Weights of a small mixture-of-experts language model, trained from scratch on English Wikipedia.
Size: 12 layers, width 384, vocabulary 32768, 76.8M parameters.
Experts: 20 experts in each of 12 layers, 4 picks a token.
Training: a variant of Muon for the experts, 5295 steps.
Below are experts of layer 8 (counted from 0) of a mixture-of-experts language model. Rows are named router (the router's row for the expert), gate (a neuron's input weights, with its number), up (a neuron's input weights, with its number) and show model dimensions 128-191. Each number is 500 + 25 x the weight over its row's rms, rounded and kept within 0 to 999. Numbers have three digits each.
Before each expert's rows: "comes after" lists some tokens at least twice as common just before its tokens as in all text. This comes from a sample of Wikipedia text that the model never trained on. Tokens count by the router's weight.

# expert 17
comes after: " | ", "1", "2", "–", ".", "| "
router:508470470502529473494533528505476495528503533501515487458530463504535471448473518501498493465516485484462503487528495517498504486495469441547541471516485485496466494506518503510519513506492503
gate24:546482537519478479486460492520512489512499517506498453491489524532494468487509479531558510537486519551536496491481503473489520462500538492497488490502471501459511454458535457577484543462466491
up24:523517464489505493543531460474499515477485481466496469512503501513506511464513576539489528480535531554533491476475512536499529476495527502541471471495476541493489536485462525505494478452503463
gate25:465522507462482530531554493508516485524517452487496570504512500552491470470509530488524545536515515453497540466525521512536500507476540457477479489470493501546488508454478540522490485513532529
up25:467493468481501493539531481499489482547446498502516476555504546456516560506479519515504511472520531499526464519478518519522492527534446472531483482518497548505497516505478490458516493452506556
gate26:453519449495505523517506553502518499457535480471496447508512474498488487493474448473537495505460472506476542471542489513545492533465479503477531465529503500527488547517468500535479496518476512
up26:503503521505493446508541506479459501555512515529511539491489499531519472480530530523469474451523500451479501457449513467487480474537500522493526470519487512572512508500530489465541531497527519
gate27:470488502501470525480515538473493475487520509530483472503521496526480462530478516468515507497523507491529471494521470566501521498507464498463538476494511490479523476504528458488478506552484490
up27:501472523510476538517489518503474462473516508513440481484497475490466478538484495499519510481519475518527489525453500521473510520488513485532510460484505488475523510539506469523482557488474498
gate28:523422484456499495514475528475539533516538521472520489483461494492505467515502499531480499498505490459516495466490512491480461488459492488512497456505484497546547505506475519509522488516494469
up28:536524537495507501468527473488498433477497496531483523462485463481481456471501490473525497562480445526477512464528509475491479503525481447492534496435495517491456517485495455504496499496500475
gate29:520514527503538509520482538451508560484496516508474468486515501539490466523485533503450505485476539507489475537504504468490502486501496459505465492487489473532507502488525480454452499531470503
up29:491513461501438468509521481503496448506504490525478469519516454505504504569487521519498496499552505503489526471476510476490546525492497484491518526539488491519452508518484497513488531450490506
gate30:488466526461524530499509496524520502497502455527532458448474511509510512482485504530540471485505492529551479513547490547521523486482494478500513507508518470505523570457484480497528484521485517
up30:522511537538545515477523496486462465524531465477524538522550512462506470539496492478507527510519474527472533457490449481490516475511538489507501495510462490497473469504525498492515485510475539
gate31:493490536475525491483549494528521508484511477484454466512520482461499501502486479494532465516488477526501523510524478518544506526506502475456545488524470496494497557500473507547528505486440522
up31:509541480470471462504475475490470468497531518466495490542536513519521524460504535511498514473525513504533504506477495490488480475503499503514517582527497501471508430484485530543502472541487509
gate32:495507468484509525512498511534483504512491538518510482517575460559513485507508483508497476488504517495506499512521507534479498536466541470465528522473532495543504512510568505497494477522521511
up32:510501450500519456544493484518505469525516518533485524530542463516497508496580541487530469496546522468498453520506511472551504474519464490482495506538531443494494452508487490498517530468467525
gate33:532564484485507462465541511479510499476504480530473505458486518511511484521486470553470504479500516486538508482479509530502525553519501515490511507469500496556506518534518461508444511492508528
up33:490441472542527501519546480503495489519478445501495470511504476492508507531499473518522484479454477483510485516486542493536537517486512521553500526509494500489506532466501501462530473497475439
gate34:531521540502449490462522553509468496513465521523491472514514475482510475511466518505462501488526482507460523521475506556481476467509540524503481487502457491519518506480528515507516480480524490
up34:458454481496481523479523410545523543498479491494494532495533488477508511481519505532503481512524504462492508486513514499499546511512506512451485509500499523503465450413513530505507478482519497
gate35:494478488508505462459517467524548512496473470509456481505477543499483480475509525525522506499513495505468533480488474529481484484524491466516547494464516497446493495478509507516497507534495514
up35:472500521473503543500486477494487508519515538507476557480509463522501519489488548473496523486499472494524480505470511488508530518453523484519442459546510479508486478516476491478577523502511460
gate36:459510498527503486544520475477469506522501512505462499456541518483448451484461528479482520476479509506492470515484498472510518541534494522502494508521507490521492460496472494530475508472534501
up36:473478512488463528527507538494535504456441494475479520518486464521460497513500452527509486557491490502532540484464495495505508450538504556504505454541537522489500501519499516538506465488532557
gate37:474508482511493504519511500467551509460512505527513441511476491460553478496496474494541452504555486518516474510538537500480478533520526488497457464540482530482514506540506484449502477502514518
up37:463510529496473519533474528500520468504561475471497535473479522476497483515501512517532496494483497491488495481478504526495484489508479476514449520535454486494487507534505493523470486503478491
gate38:488518491468503470487510541519514510516508469475501554442479498483495505491511511517461449523458520522472459470438520524516549502500488488506532461446503483474500542472458481479522466484524477
up38:435495533521503472475518512459510484499487511577533524526481493480467499496501498557518491513547489509485490522490542540472519494531532513489524532456521484499478480534503511482520473461512455
gate39:458457523485542516472420547528480496500498479480456538506476507514530507514468474476480514479477463468510529513505502521487532496464542495492469464509488488488493481499471509529478473509545463
up39:496503515508495513521551506483514506511508518497467501526525522499453534484502506484502457507460519474462506494491487483500527552452490487534514496501512443492453527475507501496480475523476499
gate40:471463497485509508536479477478494472498476516522490518498504471477514513508508537515536501521483495525511508513469490520500518535514494493493492503514452483477477505508534508512564515512507493
up40:502530501514466549485500519508518458527467511458520505476536510502489527494525487480504496471473481510496495505480497543493529496507507518482491502494548555484504509471533523484490490477512526
gate41:501503467519491498461507536489548495481493476553524511475507514530501488517464487531517482512460487499488510498515448533497488550535551463504489478562458493491468434457493477481456473515544539
up41:445459507512493508518502509461490519558483456547509521490461525508514536459477472466494549492484506485522497478525509479490520500479516518479522456506495477448479543510491506489500495529515454
gate42:487534492470538450507513505537505487506483507468508500512495468489525492461493484524512482459553524449483507476489506444502474465499487467484505529510471518520488534494519513454551539497486463
up42:469513503516484541517515476517512507461533454545502524479466537507553478541522436528501486498492483512533480501498496502530499533520493560550481510510477490492548507549494472498505473463465516
gate43:540484506486502504450506525519505456500513500530488463491521534490546508483516497487543507560507510549465528508500488560507530490522532495498509478477515519473509508562501463503494463509452530
up43:466533485523512547528467504465507513473533474492508497512534485554493492525494502512490477474491515488463515513496511497471475499512483497513462474465515434503516528463510524489492493493487503
gate44:498477467533508506498473514531504488481509525515486510499504467490460516487486503470498522498476498524463498502510495488502503502520484518546510467510476522554493510447528496512495535527479472
up44:522461474533510471519504505478461512505519509507513503514490536502514490494476524503504473485524500481527472490469484492518554527515514512488503512509525517558493536492519503539527543502473477
gate45:484464452498452515503510478547459494483487514507472482483523506495482509468497516484507520485506489508527486502541554482541482524499490531527530501536531472514545493519528482563493473515497517
up45:497525506485479501473451494483508441488474518506540542513495506551536455483507511546518514498502497546478456547504500525509493529518478505501492472476440529507524483463534507508507514467498447
gate46:467515487476492516470491532441458486494522503413540523513491441476497479468448515498511530434466496476522484486482502466519475512542479473495523488517521504499471499501550490483499483485493499
up46:474490466510504477524464476491521466462511503521481556524493551474519489476472510520494500515475471469510457506520511534474523506493491509522512499482501505453524520510512512506494536510487471
gate47:452531520527484490534491502481538474514525476497534489483529488508481435492486498516533500498531482475477478531506496547487524533479508493486515497507470458448485492481491521476497481461476496
up47:514456480538458472542555506438470470503506498483507439493500532498502495525500498503466490477496504492500468476500489514460492518552501520515506516507479516496481449549453460489481515471501518
gate48:501478517517503487493515503525490490478477508498490516511510478477516525544507520495487474513511498524495518509546516495500538503498496467446491464476472470531540498455500485517493540472521485
up48:502467467532540505500475516507474454462533548524487427468493528489496473516490497491475533494489485496490555499497464497521479527513465530525534514537508483547514539493562503508507464515508489
gate49:495510495478526471495500484541474511479511461514493553506510487486496529478493516460498516479474512462502530446514508505478450527492486484490507533522531489495519532508543474496511482525477500
up49:503526483519523506489445445516497527459503504491477485499496484519537489516523531482443503486495468480502527486455498543475429515518483493449553470532500515511496492483512481448505441474446535
gate50:479520473499518534499520536498486514440506535512538469481476457518486523478562483494509522510543495458547521536518472497485505520499497489486529483516539487507495496457481535521514463504507552
up50:488499524476526466495538469521518519543506504504510509502459499468483485505487507503513474520471503493496507547510511488534483494555496539521482516511451490499533513505508506500505526518493476
gate51:486534503455482496420496518480533473459503506516452486498500507513529501506498494559462508501531488495513503492516481516526518503510469457469509475434526498472424528518531486489493475491516491
up51:530500569512517518517479498512495483505512490514489489442467476476507483467456519475503518499492501513464500493537521492513477485510493508511519507543508493509575484521493502485484523476496513
gate52:551496491518531484485517506496504502494523528539488502511480519503495519487526551481486495481481519511551500482459519527522489496464485467471508543494498484499508497490490489494555528467460504
up52:465517488528544479549492477471474462490523454469527505524480523508510517503490479477491529500449484445555488477526476517492520470463528535494516486501493469529539507520478521476493498495490473
gate53:422533469510500525507487488477464502454493457542493502497486474502541479501485494466534499471475454497464544468522497517503497488505512488504589511482474495474479434497493499463501489506498487
up53:502500486490503532502504485465491510500547486450506480505463482497476506504492490493512467532526538477494475528499468485449556508474488534510501535523527513482519541519465451538506525520493489
gate54:519493508509529481486475494445529505520508524507488429467499494469514490501498560534507498464526513493509503511503546476478489488502494449540531519500553443524459515486457524490439448519486513
up54:502472477489482469483493482486536538477474491467489494465467500516498489496485502522487499495474532483464500501440582476517489504498475439546527502523547485505545504475485491510476487509512501
gate55:483546528453512520533569492530457522535483462443503512521495455527512519529529508496470481491501526498525516520514529518482540482511490545505508511473503547527484533523475524523483491495529494
up55:493553503482483543529497488551473505516439489460492487526442531530523501511521520514533537480542493469488503502480498435477512521481505471506478546456501488503505475512464497533524490494480493
gate56:521464492437505552498516472491509468510483468498518487466512501471487489503480477527527469497514490546463546499485524522495501511527523503487510471489453516485509500548479489489493465482500497
up56:480545481535452505498492505538487451462492459505486470490467516519434521505495467494488526533479496521469524505511487479493466492478509549474524537477478520508507478516504493499468498518479506

# expert 6
comes after: " |", "\n", "0", ")", " |  |", "3"
router:524521486521508460478480504521542507478518509491522515507532461552514505526515511486519486540489499521426464504506506509489491507489473418516473541532479554489494536486527478491560511513510512
gate24:509480486475476455473462480536513495469486473531529513503478516499519457480492523476554540468476491521496484497474560477482479483501529500497536501521485510481540465496518541500493476519468471
up24:477463500536531527506535444495538494483508516469527498492461524451478519419507498480512487497521503502520519503505455512544455510484480517507518497496513504533489519496515519530470485474503485
gate25:475512555462474515495474505503508468508497524547515514550520482506469481504493499516545490512498491483472497544482493550478522522521482492493461499546529519554532502477457521480493462508517553
up25:499527536511481556501481521514478506512501465490503481529498507494479512518478503510478467525493469527472472554513511492477498484495527517530526491453513468470494508521504486504509486509491556
gate26:465528471452532512488480521486558482510481480513496499490498492499502521505507475447521520502498485486483490488508553485530477506470526544470522423484502481467523473483515487520534477513479511
up26:480493490479487478507523523502516469507486526524495500507517504510529451508483549498512506478448470481483536490534445509467481509502497487495532510530465497576521496452533519516512489463516470
gate27:473499492501473485453477562506501505465539480486497482475511471492495463476482491469541522500512506483495506489469509516507486492526452500513532501510502492509488498497442464507528502467524532
up27:492469492534451469501478514493508518476529490488487512484513451494510475489482504491536476498495499513544528538498489491506481511481448473473510499507483520547520531483492518535505510560483531
gate28:438494504506487499456534494449463527472506501534447534526527509516493468482506512479494497513510491456532520536514519472499477463501516462466511523527488533476471492505470465469509550511533484
up28:496448490519479532493473491515547474457482471472495535508489484509500487510494487563514526495460438535522517534472493486527481469480496470446474503526488511498538523450501576474495523535486465
gate29:495479504480547478493500453512454516485537515521496504511477451548504471527493490532532522499472493487450516500464454467494519505527553498471516493500495516493489500529506478501495483498509471
up29:459502474484530491489505504453451465509493506501504500483504498560472492498502502510513504519497471542510553478504543486544558506481488513483482550509484469535497529491497522536502535503482506
gate30:465466515476549546532485517497510467484517505505535541490555491539506480477495496454489527497486481536481491517486510492464553503536533523478551501517525471516508484516485473501504522520457486
up30:454494476513527510505527485502503539503496483456492491530514524496476550491536460502504501532473495510516479563502513497518551509540534542520497495485475506485517449473530474536539531523519517
gate31:517519475519507497479499501463481499515504495505514490528487444536530503529543498505456540529530525490473523485504490489464500449539500490549485480538512495541507506508513482493499526518464489
up31:524487529501468539502528548462542524523459487481468525538471528474525508481486493504507490487485465494514513531513508493474502507516496563474481527492448506552456506523531514518482508471502469
gate32:539494555514527503488525526499483484512492503501497502509443499506478503518478469491518574505477548520519508508490513509488501457510439490561564492457505514476524504510542524500493522529458534
up32:506465493498571514489499498471498476521555547508519497482464489445541508475492504429503486472557526484509525492508488504528485455487519531500490496489505461543515472524511476507478484505485529
gate33:491538509470441470482476521491468474442462498516470462514523493478483502497506477468461505475478441538509506482461489489502531504517481560479519538489549479529537479507522440474494538498482489
up33:515471474494519461514496489548500535494498481490515564472527550501481537465486513471507472514512496507493544522553533472510514513522491463552473506483485484540492550495474508524497495504501519
gate34:500490501488538500495467493477476554467524480522528484506516533504480501497502517542542519461528517478538477545485497508478561490521509535469499521490472501458504543490495522504509474534494494
up34:493484516497497540481492488466500532527512526507498488536545512511480496507512519459473465523501498500504499509486515441481517458498513503516540504498523499476469525517530506510499465504485481
gate35:443498460498493468531483465500485485494459507519513495517458472489545493461502487534502528431513512499540528488489511470463509462483497486481511492515494501514513524538440474540493528527531467
up35:516471502473458535486504527519491474527469544485480409480501513457492472519490473503499524491572488489488482490512493528483509475518546535511478519473510520500457512515511474523479447486528522
gate36:551527507535488521422482502519470460491490514485531508473521542527477496472504492493516508510466545504510484454549480497484528463472534466493522531486520532457479511515528510526526496502490503
up36:477479549500456518508497484468484506517508509504526471521507490491494512460468471484504506505535513531472507505492489517482453443548498525502493478511484519514484501475473474535469472481534491
gate37:498521552483498495504472504490548486471507500595514504482494500529504452517503501494495503521539520500519485479477495461547470512522504543451466493507481481489474504514499460528478519488498493
up37:518521496501513507463522508537466471542479481488509505499512475426501518508469518509547530519543469503489520521545457483525453522528529506510415509544496539503475519451517496511470509513487491
gate38:492524515506499481476502512477480497519502513504498528524495520502494558513535488545485477534477442532472517541492503508442509498521506482519486494507512494469534501504454513505492505504478507
up38:511513521499486487499512461524487480513467493517495495492469467508504454470455525494502463512504488548484468485494534457518472474533498557476475506517537532540524449505463476448494497512526454
gate39:498474484526533486492480519522491462444472504510497520466484504508520488462482499479552506504512531524466549491488566508525520542482476483486497516511526549469514494529500506513493524479523509
up39:457499478501514487493482564489515524516528509491496495518485476515492496501544492520504467415530496495505498558535496524500506548511500539454492542501527486527516408493506500507489533511511499
gate40:466498549526496486556495499484477514509515547499473493463516461495539493489454468509480485499491502470510530490491513469502564510483474516513492451561533490495465492465487520497474460508467482
up40:474487458426474473486537498491499475485521502542478533472495501491484500427502522525555474507529496501471536520499499512580498467510501466496485530501500505510500504517505506517495504445465493
gate41:499515485495544488472474475471497482463524505448486503490506502515496511460523517498473473528460468488493479500504498537550495506530487477531548485517480490521534477489514501523554502524495514
up41:499468487485473442463463516529516458484499540498486495485513473499515487488515482526496489477489489508510508481498479502532496544550496533495482546489528500520535528491526515491462509521498523
gate42:502539488516519498503494493486505493450472519491472482488472485492521549485483504506454489493484510485494499504531511540471509502484512438507482500509524461506520489528509482523527503456499532
up42:483498517479511512532455524446509433473532504484511493497510468545541517484442492464491522503492522483510491514529495487502488518483471496504490456534461496513482523489445519462465499517480515
gate43:496494536516501475467484470503471510527492483461477504512531509513495487532508514533490520499487494514487465541461484502453509521491470481545475517540516460491493501442556446532529482501461486
up43:541537497493502446506491522502553504523506462545504490460527538511468496440472496515529514549505515513546502482477494510535481511492481496514489487494475506460515514500463512463517506499490509
gate44:516496491463501499476486530471479518486495500515483501523515516490463517474456510481518491454471515504490511560499513511512501488469480459499508512503537515493478503536539523500478494487579483
up44:509524502522485494536504472527527508523492495504485503533487500496501505532532532498520545471528555502460539487483492439510475493510493498454466539510499512516511498494523481501523504550453461
gate45:484493476523509518521492502499526482534499515511547475483547469488539507521523493494523500487505496480455501529518501496475525529533506454508485495498507501518515492500480438524517458506510441
up45:472507516470498483523462454498527527534534488533498486467481475497497465510504485499427494472502483520488448512493488475524478506485489488544486508459560474485511492508475492492463527541509545
gate46:507533482483516487512497503514504477486498505487512467469499470532510506508512466482485439499494521464489525479490512478480494485497481532463520467499486493542508519478516475478526521487503464
up46:517501499466547480520474505524505527470526520521530545475492509528495525521531566484540544492536492476476518481489491507490492447503469490498474506464489519534479506492509487473536510477511502
gate47:508502517511577452479461511528497498516503454459526533497530513545453496501503505496492488498475506489481470505505494492482531499541495468497479529505522525510492532477497484484492482482561481
up47:488531530536464479506497479509510521464493534505502524507440546488525480512524476462506562501515486522467488538489495525497511512460478481515506461448495492437536495515508489464499538541505466
gate48:496513535480517544525489482526493504492526487486541544515479495506466451496505489491493475513512521502493442489485468469515478492503512467551478485507504555456448500523474506507504510488528526
up48:487482502552469496507512523518533486470485517514494523475529507500534510514472536515518493527483459505475470526494550484537539482488467459534506542502484496487471537424468499490541510519506485
gate49:529502556451535501491494503502526544525446460493495548503533523512496509478490510475525494497498527473515494484465534436502498499466509470488511506478504525492521508461515476502519530539489481
up49:510507454487499462484473509507501470446452524522460530477513469468537490472483531501481529459501501489481509508490483494483514491480504477506513524511468467502522501511490520496461487502545485
gate50:469462486481512495540452484489497523498522502491491490529504499538510488492489525449485549501505519547515465460472491506454469485543463446515524483513516502533527492519514510515532494486516583
up50:474520532538501515477507521516472520495470485558526511487505522519495542515517557553478543549460536494494485493541454499508509482499495487460486504528543549488522502478523471480483508462495511
gate51:520505507469523468524492512458535482495485435518498488504497510516495523483490442496534502521526529506486471492440496498507521479543494534502524484484484486530479516508479542493473504490510482
up51:486511514481504465485486520491515509521505504528479471512470504510496512485486541470528532564501486474494497502476506479522542489515504483467541490502497477526497474484500524511489504477518522
gate52:486486484467498531470472482534483525483476492558476449479474524512468510520517512488546457515499451523516475500541511481507553542514520518489480509531460497486502518500448497535476494493479532
up52:455487549512524480473455488521494487511442526547504531521495484540523478542517514506512517486509501480506491496479441508510515471509519502521520480529485490459459512499528481531543548511493494
gate53:476460497494481467467506486507516514518521487506475520511481499475510508496443477508552551494531469494485523464481467523480486465506538482494467515491534518482499463481495477491518527521510491
up53:493452500516505512475483510509473453488496523501483493503508480511519468496520475498463465473519467509477497486493515518467476530487497509505496526524514467548460510493504494492507486494485487
gate54:509526529488473507482490520520511463494486472451449494426505476498522481517527497506484512524515471529487535488478464514495501466537507428513495456466510499476490510497496469501470493518506528
up54:508495543474517458510482472472545534476476463509510507483491481510510509503497496491458509500507528509476497467502481488529514498515498481498480470513476488514483494468504443555457520494505518
gate55:507518525501442509503500505476516541522523511514473483455478482501512459496506501495533485493494488529490518530528522474479528504459523502490514517490482456495494487520546538521448540465509502
up55:502513486525534455549494472475496441546517484502476503507542507472501519477476557516491497542493470564521473514535493507502473484484516520497544479514452530501488502470457487520524494524500473
gate56:518493493479480526515485486478521476498470520500448485514508472533486493492512494496520558460493510492480486457533486527500508443486537457494473513496484478498495462513510493460494511507530509
up56:460503544487525481463487499484498496503487505478513499512534478510572497504474491495490538501522486512516516517482503496484534463461522517521488533503504549479540500541505469530465496502532496

# expert 8
comes after: "1", "2", ", ", "–", " in ", "| "
router:488503501532495493483517555479489560543524500493498503497500502468499491523522497467530486481518596503533493525497465460501494552524483507525512505489511486514502478512505504472535502461502467
gate24:504495505493545451437497542484500535480525523502483475495507493521547478502498496503492555512522491502528517546485488528540502541478514533513507473500487493501509476504548512467525495497506482
up24:521479442520485487527471492536497495499513527510523495506472525509455532526473490535499496493484530506507466543499537481476529506530510487475521464487554505493447497516516538515509507481526530
gate25:522481475442479584555511530478471502469526546467514501501554482509471502489494478483513541520482559488526490493502460495534519536480502535466502468503546505489471464496480539502478531494487459
up25:516494467485489531463491481511541490499522496539474504525471567495573484544504479510478476493481451559493554511500522479485509562477517531482507518531531538478488517529573456564521446494543532
gate26:475519514531496453487522515505484531513498547485505498505483454540472502509500501536524462457508530485431502500493491499521540472532486498555500506456509501539544471499515529516458481485531501
up26:483498547533490525483519525522560494478459499529493480468541484443482489507531465515537498516467484496531542490519523482505504498511518523498501497500504494477511478542464519545492507507499515
gate27:467540544456496466505499487508511482442482478506494497525502479546532521510467500478493466524464511489530499488474509516487505518461527522475505471501473476486512484516508525471498458508502489
up27:495538486509475522499459482485447556518532542451480534462494560498528564488525492507524484515498497443519558496494495541458531493435491502479489471480529544492519511479552515508523479478482472
gate28:506473503524529506518508515472518520503567453497515503476497531541489498508508485497480480480486485477485501497476476496521461500496453528457502542492477473469459490518519521507521466497481514
up28:485474504540483514502495502503486512538510461511480507527492510495474502510519496530477497505493490509500537484519542475530466467463452479495507497453530449525461481501458514520518538451511532
gate29:472524485473479506477509447455493572481520530509530494519506481497512488526496486534506512548507520511543478523462482471565490490507522488473452499506463480503470470481519515539440538490493515
up29:497463477494525526495470489508541542517515465518488480489507512487479492502504532499541506482501477494478506514506489501435527475491506490534561512497492516541499515452500519456518455527492514
gate30:529532458533490526485469503509469511519522530499518552458488478501470491511520492500509493469505478519496491471467519435493510489559460499503502487455504462547528487482526497522496517503499525
up30:534519519577462512535469501503483470462553485468519497523500502506487425460528498492476555493479504504504500538467476507476471505517513496489495556450518464496472478495480507502511517490463482
gate31:454507521491552529522524524481503533484494490495479474472479490491528470490535500515496528490529509476538471515516502490488505525509513503541485516493482513492500550514519463491486502462493479
up31:456471512509502507503516513542483433516523503521529485470475526509513547458494525489547504497511500478507509496513524531459478496520489491528492467488471531476497539489474513465515509501481492
gate32:473492510478549476505518478530527510503541494471478503483484488530498528502538516481453456507529531501487484512469529473500531533506457495537523508518451502528501491523461520498505450484550507
up32:521522479537475473459532480499496567502513490493507487495484538475511542519473537475546478476469473509480497515517509504522517495506495469514473480500506520471448496494494465467566485512543512
gate33:478527520521542466488490498488519549523500498543441507493471551479529477466486519497495517489546497510482514554511514486489505524500523505519470533492486498512510496524520533487461511492448485
up33:444445479498485485465500455500529476479471510526481501547468525517536519464483531436507485462570521451492479523478540463454507500525473503468513507523493494480515465527470535487488528511542482
gate34:518492482519514461489512517483472508527491491502504456516501523504486467471499518524517474468494486528484488517508516528511483507487496492465503464528447502495519526496495499492530488518524509
up34:493484492528480543518502533532529463487523532537509527477493458502503484514491466506511544539511510482504512513510483502472469532537546514482481490498478466470494486506466488514511511478534447
gate35:533522526539465523531464496458510509488492496534487511486493496474522533486515498516467540552461494524453482517453486439470509512508496501478485498457501483467500475536482465461511506540465549
up35:482502489530538523505445500527531492487510495476469497439492518467534453501529531493543497547511468518488452530529513510527521513488483467509493514476520499485506461537489466485489479496507522
gate36:468479476509504455438502495475556514533486522493503511521509514487562458546510512442508459512453518540525503516505484520508484531471509506494470493505507501495523516512526505530548533513489524
up36:450467526504472550495512473487469538504498576485489495500502506513494495502461543499470472518499473509453502482496486505504525469487521483536436504500487517495491493524509510536503544480528499
gate37:443483505505501508457516476556507549514465499504467504503531485466497510516531479533560474525472520501499498546517489495535468505516496530451514510513497511534511478501533487506476504510500493
up37:513475522512538481483508477530450498468458473527565441455524500462467508530524494524510464473538526461473505520509504527466466521505505479490526544486513520468501496507531484507474539480530490
gate38:495515490542509490457465500501486511440529533495488467493479519467503546533505486498509506505478488486509440509487490515471476513487480461465538526498537546517494508510506487483515494558501523
up38:501536515495590492537511511504502523485513501486447526520525476489529464482488461499524504475551477500500471486513542505539439452520446509487531500498497488474486519503492494489467519522509508
gate39:480491465503508506493509477466500509529501494508487528534511532521516497496514532495503471506461487515534481526479495519510483491514487510522513446529494521485479492481473474537531476500506515
up39:502514472532505499512506502517489486483488537502528502502508504495495508482508512536462551516554520456507547530467471524462483504504479507510487497488468558474507496490431476494499464505550511
gate40:486507453493477513498521496507467547518530495491516545480497485455511489537561485500542483508519523514561480519470481472511504500472501482489460520504492462535526496501495549503497525519501469
up40:479537503524514487482512503511477510499510482497508523528476497504498498550476493515485521540509473501463513540481477472547525513520529540515474507503510489565501495534445515491477539512474503
gate41:512537509536478435496475551534518514517512509520495530483464489490507542538493500466486506512530518528500496470518462502518469522527449490418514514491512497545479505510556486486520516477500468
up41:528529494511493492493476511502508499447481505486488452533510523490482508488509516528500523506496515465457513464528473468482481515539494513534503517513509511526487469523487465524526441460503491
gate42:443510541490491488529459516520505499506482502497514525467492511507558514515515517490491496522512501474481495527517494507445546495499546515518532486483557455510508512510528493481485491449501476
up42:487531436505499477491469514489492474519523523509495518509463514524496481509474493517496529452474508508503484529484547511488497484488534544490466518515450505509511487462477530524529532538555467
gate43:510481493549482441513549483498471526490531517501483460503510476519540495486478501515475479542507465480525485481474489495494465487536507489504502493519486476546514516478478508445488557549525486
up43:512558543505498514501558531525550534489515492478496495486490503572494493486495464466559448476506504479515502477516531515495501508511478482491554479562522529505515500456505504507511523500481488
gate44:535463526471481449452517480534530480481506495504453488492491483492494501563496477514539494512503517507497457536494507515472495508506487540468543537510470535479530477499510516521535512521474496
up44:499448518511512485525529484524503502552528493478528461488492488512520498493486524494497563490509461501502507479497501531476499522508489497442472544524529491517502493521471500485465513506527501
gate45:538503487500520501493455534468500468506516500537501491495466532533513492490547559541484516454469474500492504519470497490514498499547528500523524518513533523503504551538497492480541521497508486
up45:527509539486492516518478493460493542530496504494482501499481518494492459496473512526484498489522479475507501489492543519566522536540499525514528475506461471499497491510546519531486535479531495
gate46:514487521519529458448511502511525514503490475491523496534512506443524530458530532535564522481501532521522497462453458498492462508488534498500482465531540519448510478528508479483515517482499476
up46:544582492499469508487522478516504543497464548481484479514525513503460479512507533508450525514472524473441461528501507493503508493524475527541450550489491491496520486522480555489488496482453496
gate47:490487482519511475527518500451505510466511517505526545478500520548500516528483500489476501469503512469538520497461493472522508509473501491499528514518536538504489491502559527419521498554475494
up47:478518519494525524527472509495510509561509494498533493584509500499496525484538497496520491511493519476481495477545494501504524525528505503525475508526457538464512496514520516531486482489545482
gate48:442541517485547507503504497498524552534482503445499489499546511450470500521530520478527518455474511534512541518519524528505522515497482496481484492470502506536482514510524492498506485509518486
up48:528475455549547512470458474474481478490495483467467536485504515480530465553506548504508535497490479465500515491511502466527558489500501460478476475521488467475526489511511476489497531492478539
gate49:564470517498499467514516509512530515512516496469499464526499546539479493480492519520506481524524489481491542485486502502538448483495487467513481490546497480509497494517524509533502480500486542
up49:489484548461490470528456524508496461533501539499509466516499485499520519509504439510490512517558541479555528476511514509457515538478508531456511500501494498521471506492525492533499491510533528
gate50:503509511519516494527491470515527525479515500474500521498480530510537496514523513517529505505538524498531497454499500472490483548499481507515523522507527507474510490533518505453502520492519456
up50:458483516476495505506499485482489454493520471470454508502504512542485529492514536496479493476499443500487557497471506488499490512493498530476472490531526514537460499527495527535484488475507487
gate51:496471504517529492509529484498506487520488495462492495489516521512503526499493476543498513479505488517559508511498490480486495517442464508502509475462529487482432510498533476556471464523510481
up51:472494501493517499549486483506470493474429486483523465510552525526546498520490473547515489545450488516470507503489463522476483500475472473485514523535505555474505541515510488489531508490516506
gate52:510481467499510550535493496502509465520488505485544545487482470511559474545497506533516519500503539490531504552476499463487468559527531523489491480488437476473508535515464504537524463517514497
up52:538469504503510475522533498500540463462542479490509521538482499503509522519519521486488482554515480487489464525507459504522509506490482440517521489492515471519522496469483506536499498455473548
gate53:509475498477529495462530503507511556520549488506509478496498476466529538511487481508538490502491450499510495547504488486479484529551483487477518495490520485477479507482503485523507487491493516
up53:488521556498481475497494541509493542518479517469481473531462491458501483490523535505517534508477555540491489504504495451478494457489500450500516525502466511499491444518499520519483463529515521
gate54:515477495484502484474486452485482516481503525489488513523499515460535499537517523525475505543505508525514488560526460495491489468521535490457488473488523494505504504489460521510525504476466539
up54:399491467492495510503511518502459481504498486499511519474509561532570449487487513497475474443499461485450549513464526506507497556431519506512493514470522480475523493441546487504504488483523497
gate55:495534515465507528486517544522500462483482502504524461537492504511507506551507509515511517480513499499472495512517492506539466551493470498520552525470488518564463455528494502513506460499529475
up55:491493489492530503543507472506481531492526562484466446527528470514499501489490536486501513476530515493508502497464441545477484493497519487467540543489510489494516504516477495543510488504482481
gate56:479493544530514464517527522469515523490519555527527519514520509481518469502461478488526443492495513486507500478490482516492482486524469494446535493523496509521532518472454478456492501551468498
up56:490509476524508482535501481522492501494453462512516499491519547498504504463511448510472529494480482483469542534515515523484490500518517525498455533485517524489507497516516502509528513529477490